From a checkpoint of a small mixture-of-experts model trained on Wikipedia.
Experts: 64 ReGLU neurons an expert, 2 picks a token, a softmax router, a shared expert of 128 neurons.
Training: 358M tokens, 5469 steps.
Below are experts of layer 2 (counted from 0) of a mixture-of-experts language model. Rows are named router (the router's row for the expert) and show model dimensions 0-159. Each number is 128 + 24 x the weight over its row's rms, rounded and kept within 0 to 255. Numbers have three digits each.
After each expert's rows: "mostly gets" lists some tokens that are sent to it at least half of the time; "comes before" lists some tokens at least twice as common just after its tokens as in all text. This comes from a sample of Wikipedia text that the model never trained on. Tokens count by the router's weight.

# expert 18
router:078097133078140139090121097149114147146115091119101127100135136146158147081155138126115099134117163144161122150105167153103099155070084107131138117151111104117099124131177128146096144109158120151132168138154139103106124092098130147162114129146102109155133116154146116113098102130136145158142153157113134149135160130157142088116102112154122141139149110100151133102177168126117120137117167115166150126153146069079119192141148118132124115182131124138127173107125136128140134137149130
mostly gets: " which", " would", " can", " there", " will", " along"
comes before: " the", " be", " have", " was", " he", " is"

# expert 17
router:134151182138108113147162130142085133140100128121121111133105152116115098162122140134118127096160118086105119124122137091109148094126119098093127130155110132105128150105138149120166107110139164147154158137118151136115091143090112093159115122146121100181089093113129112120130139091149075180136166157128181141098134133121127134177153103159106127126124137122167099127087111167145101175174114114109117105149167119113092161158136109129125139111077140123110140114173146124174118117131126
mostly gets: "ation", "ans", "ies", "ations", "ism", "ology"
comes before: " of", ",", " and", " to", ".", " in"

# expert 3
router:073130070140164140140124099141113116123131184098111134132134134097133114140124148152116108118113122123149171100100121129148119162132107149116148115100123111113132154081096109129150124100112102092110101124115098103117149144099127126164086075103104103138125116133111128110141123116137170051193127126106119129166146153152126136104112110069151116100142085095153141152118173120132179151130078107087128116134123144136113105090161153117098152122138127123144098133149146115122150137136144
mostly gets: " for", "or", "b", " Pre", " For", "o"
comes before: " |", ".", "–", ",", "th", ".S"

# expert 23
router:153178161113128135163110124104089098140135129157101108162146110168099111086138106089097120124148174159113125139111104147123115054130110120136111138136148100149111151105171173108104117188137133139135127133160116144140174106117124099130090146184140155099083120102139099133133153164077102161102090124120135114117132133149108086125123105086150119099101097103137126119116114125105120144180088135161119131129130097143129123124120137115082144103123134126099129134135108116145156097133139
mostly gets: " known", " US", " County", "184", "181", " JPL"
comes before: " |", ".", " of", "\n", ":", ")"

# expert 20
router:136126101116132139139134095149101137125146089109119132107120128188142077149093112085109112114112128126141147113103136103120140195127142158127073113105164187131132155065128123133130141140173132161162123148124100135110139155126100119133088161113125091105171147113112116090157095107138149138153119102093111120095104136149129102165157125145102123128102109140113155124151105110143114137126128141074119112072090144149117110116138092056134126108106145118112131137141158135133135148160136
mostly gets: ".", " Coordinates", " .", " Species", "ell", "ount"
comes before: " The", " He", " In", " It", " This", " She"

# expert 24
router:159172134136131147102115128141191156135092153123142088124110156165142185129158104120126158152148077136138135113138124106138126141132131166105104118111124142097128141152127201125154148155106133138148141137123119147108137131086128107136127215126144135128114165094135160136149143144109168116096105113106149173119147122135113161122143110127127139140127130141105141143202085125113160131142202108121121129137165109141127121152126115078135112121111095136127130130181139128157115125142149
mostly gets: ".\n\n", "\n\n", "\"", "==\n", " N", " |\n\n"
comes before: "|", "==", "-", "===", "The", "In"

# expert 0
router:096101149147124140171133148124086114174184129159153151132099102154157143151129128066111090115200140108135127108140129157146133104112149121109138103112112138134131084128143102157123119090111109150117146121101093141125116074156164145119122134124111121125135113156110129115143124135160155142089090161177095105128100152095147121107130128131119095107121150125108127145169148108113187101114155117097112152154121178100127135137125109174125161098159118122146135166110136161124160123102136
mostly gets: " in", " into", "C", " through", "ial", " throughout"
comes before: " the", " a", " his", " New", " which", " order"

# expert 5
router:125090087115116123147148183099135137118138122108114106133181136120127112125148074060119143132124064094156154139108139155131117069120089133111108107128147117111120072136144154094158135134133113126120174126145149143095153114111125130136048158106107148157101163113090142121151124114166133129093134135139102152115116174107106133104141152069138122132128111143146137145135127137143135141107106169111131153147117143120097133127077113095107121145130158146103125130105131154152151114114098
mostly gets: " ", "-c", "-A"
comes before: "201", "200", "1", "0", "202", "199"

# expert 36
router:133103134106127137159105149098141120126137160149111090133159111117079112123167136115167135151175106140178121102152121173120162152131122091135136133157093122164132150147084116110096152134122121104143159120104142150134087134159133135153131082155116099118133146122137150161112106107101114124126109116184124074105101116125123173121146187105142118119123142103098104103081124096147104133101147164152131120055162123164150094134078164118131120146128159107129112106133134118113141129109136
mostly gets: "\n", "==", "–", "″N", "°N", "amb"
comes before: "-", "|", "See", "History", "201", " See"

# expert 45
router:117136162121151125130152097121123091075166073129114107108111116100134114163092150158096095135083112124105109100086122185117149136168149115090088100134164097106157109100135104150143108148123133132129142099111135113115128151129160121091156086128124079105127136154146148160114132148133115172132102085165094104087153112141132139152135119123177137089131122117149128128141095091156141105143134092137119130108137140105091147114137137107121141139087116131117146106150111179157143094137094
mostly gets: "born", "s", "ard", "ars", "ents", "ings"
comes before: ",", " and", " (", " in", "\n", ".\n\n"

# expert 29
router:093103167155132127107148172139135146132104115155146106145164108181155128150099123129139144161136121147133117124113089148146105137161094128155113136176174146091110081127130143113148154123119157138126103148097141087148190107106143141072126106127173137098129120098099117126091080155126106173143123121164175122129168093128131114156120147127151131123098117150100121178101117148117150126094118107167087114139090099135143137112107130129152110118148118151137149143139170105112127161121146
mostly gets: "202", "201", "198", "200", "196", "197"
comes before: "0", "4", "5", "3", "6", "8"

# expert 42
router:161111162125137105167128106131103160150118139132117109120080134145166101115129108135128114128109127109170129132177143088126126066173093141122134158149164120098136088129134155123180146079146104133103096130134097142137147155137123126130138095093096140124127112114090137142121127104148148148148143127150148058117094116135166092123139137080151158115128179142126125126125188151127146125031116098146114155141128158117129111123160106124114150136133154141149125128130144123102128129137151
mostly gets: " of", " In", "In", " At", " By", " During"
comes before: " the", " his", " a", " this", " birth", " Representatives"

# expert 41
router:169130111141097129135160119161103099144106111128106104128109098146119121109086116168116125115138129149107110096167141106140128103167110130124185125147111146181146098149105110107108109155169099130091127103159158139120183112166137164144103146112076089117144123106118105077090118112149143147190120152124104098127109158142125109141149120170129130141117156133097162116126178126159142101129134116146165117142145152100104092115097125166132160147106157148148128122134119089134157112141106
mostly gets: "ir", "On", "yl", " Location", "2", " According"
comes before: " |", "–", ",", ")", ")\n", "."

# expert 8
router:172157138139145110114145092138108150068129114121109107113119118175140141146157098088148134116159144147107149153088084127118137122145111143119117143115165143137111125174144167166123141151094118123154134104143165131132138120166102101097150128116139146092126142120151117127150103110132144113119131123116112170115161143153139112143119087167151117120179165122194063135104126090148126095152100122133138145116088102151148124126094170102122146130098141123123122116166168155123111063144117
mostly gets: " K", " West", " York", " British", " family", " Kingdom"
comes before: ",", "\n", " (", " and", "'s", "\n\n"

# expert 2
router:148110118139134113093124139129174177180149107095151106147108119134135114119111151142130108114156127103124114118105140149135140131136086169093112122138111156138149188075160134109160132098123110117180163147141129149145152152141138087146151105134128122145125101150131130112132144120107153159088157139163174122142127154109141118135155142134143134144145146139164137095100165054124106128098108191142121139153154095120145131160066112120163142139102127135100139171126137142144156123174146
mostly gets: ",", "',", " Succeeded", ";", ",\"", " ;"
comes before: " ", " and", " which", " but", "000", " he"

# expert 25
router:153153129148092142135114127135086161173111119065126140154094122051140091153186119112135158113125126158089165120103090122126121120148127145142102121143089120093129110120118175157078097077124126147179134166129127152152116129108110110108109109114146133146121117115136153120116115155159118161105097113119154150139138131105113138117156112123162142131109140063118099098105138128154153147142103135112126147114100109114126138120134169122136144150109109120141114104103102166090113125076165
mostly gets: "|", "ib", " USA", " TV", "urs", " Philippines"
comes before: " ", " (", "\n", " Total", " Party", " Turnout"

# expert 14
router:092110086114189109136160100106098098084129104117110143098118142116132127079156138100095082102155179118130136150129120154124120096148174114113118144128108104130134136147176140112098176142157126149125159154145123138167138124131143149190147147111094125145152143118130115136123154118103128098159114116081160060175135120134152153133095138152127108122132127170136154125123131145133114142138152121101134101138124127147133111126078104095132145124119104137104090124077172095116136146101111
mostly gets: "t", "ol", "29", "37", "47", "57"
comes before: " |", ".", ",", "–", ";", " |\n"

# expert 12
router:108126110094141153134138083130133088126136106141131193098160149128100155102080115184135092102178151123082126106103164123157150099124117129119106098121111150089117149157143124118101119100144098130147106108103140090120155132093116123134064135116135132115133158130137101150139176149135113124115117138154145079123131151163124117101166114127137080138127103158142117165171122193142147116155110121129119126157107137120157124108168094132095184129124133108158136151112122114129150125124142
mostly gets: "12", "23", "24", "13", "ag", "os"
comes before: " |", ",", ".", "%", ";", " |\n"

# expert 44
router:137148099126123139143121148163090132167131120143162108149142149142130148131105138153111163146115102125105144141116175133092102129181151131142112163095165065160134154142118161152104129114155172120112118129128115093119102164150151130140126107127104096112100149127106104158151107112105151131149115089112086157098114095138132140189103156134163165138101126084128122123138102081124175093134151121154132128113134138138173102114084153126138098145143134119138149096141068176127108113120129
mostly gets: "I", "ä", "Y", "au", "ü", "IN"
comes before: "|", ")", "t", "U", " School", "l"

# expert 6
router:128160151142136113146087188088121158108092121144140127099095102082135082102126112054123144117121105107102128133113139151108114099153136134152096162135147124140128119140119087128102174076134108128151172111102146119172134102115135143116097107111166164118107108129107129138115158134121137131137146118186152180150143113132127138106107114130083117123086109116144164130083142114139135124121135082153135124172182114117102145144197120127129120103150122158128136135151134104117123123146132
mostly gets: "p", " released", " album", " School", "ter", " Born"
comes before: " of", " by", " in", " to", ":", " for"

# expert 43
router:111176118140124126101113124157134114166122132127148119161102105117104146123123125142118098145163134095146117121131129074149143107133111120090134133120130122109147137125140109114096150165136157120118109121098141116144129086085136125075101108103184126172123102134158157137141137121116150174140140126097131202162099105158111165116136111122127094129111117159120110098103134139161107111167179122118129110093147058120095163165179100163100126139126135149125141141134118141126170115145075
mostly gets: " not", " more", " only", " However", " million", " States"
comes before: " to", " of", " in", ":", " for", "==\n"

# expert 35
router:118122144116119164142150121168091120115172134152130138111133134084184155164177170111138157119104107110135133139126154108123123115148120108138104160072118127156119159165173090169151107135100134157110124139106113147087162133131132146160147108126107130106137124122151138134153097150137131091086154123139126152121128162149119131138148114144086136115096123154129175102106052119114146095181114096106170143131142150105128123098186166124115158138121123119148126126101096148121117132131162
mostly gets: " from", " by", " with", "le", " single", "us"
comes before: " the", " a", ":", " his", " an", " her"

# expert 39
router:131118138117110115098152107144151128136081127105110124163113142141121095146098162125119164161135128123115137108167195121117149094132132116114144111155143137113165096133116096141124135105153145155119154178120095172143165130090099116062164136120123144148144109121092135145127116098119118116129176166107124108149162145091104136123168148158132074119146154152126148158134121126110114124151094141102139140090169131134151144127101130135156098134074114140145124114175078116152128146068130
mostly gets: " list", " |", " List", " series", "endment", " candidate"
comes before: " ", " —", " −", " +", " list", " W"

# expert 40
router:178133135151149130130128138092115167113146120119103123130087091105118089104151159144144136146130144165138114138158131128139122097099118106129074128133128137136148132116130105141120123133113129124105120106108121130146116119041135060130121100106136128118145133122182141151083176148143132124182121165098097156120127107136100137127093085083121127115122108133125200142156132142097088117092141096120145160154116105114152146130165148142091093100117165101127142144142112123120145171120101
mostly gets: " on", " at", " =\n\n", "v", " became", " is"
comes before: " the", " a", " an", " his", " that", " in"

# expert 28
router:087130140119161117147141137132119106179138130161133157140150121130164141061118117104105124161105165139162116166121148070147111143131156108119144123131119112116123118126177123113052120125148147166139164123107127142135112091128121149130119167137160104159061114116109111136143112134102114149154120124105144146171113136116141108126157156198141117142080121130107143098154159146126157129134121157130094087144129148128162088087118143153120159102150163123112159116128092113116122140093132
mostly gets: "200", "ig", "og", "90", "100", "500"
comes before: " |", "8", "9", "0", "2", "7"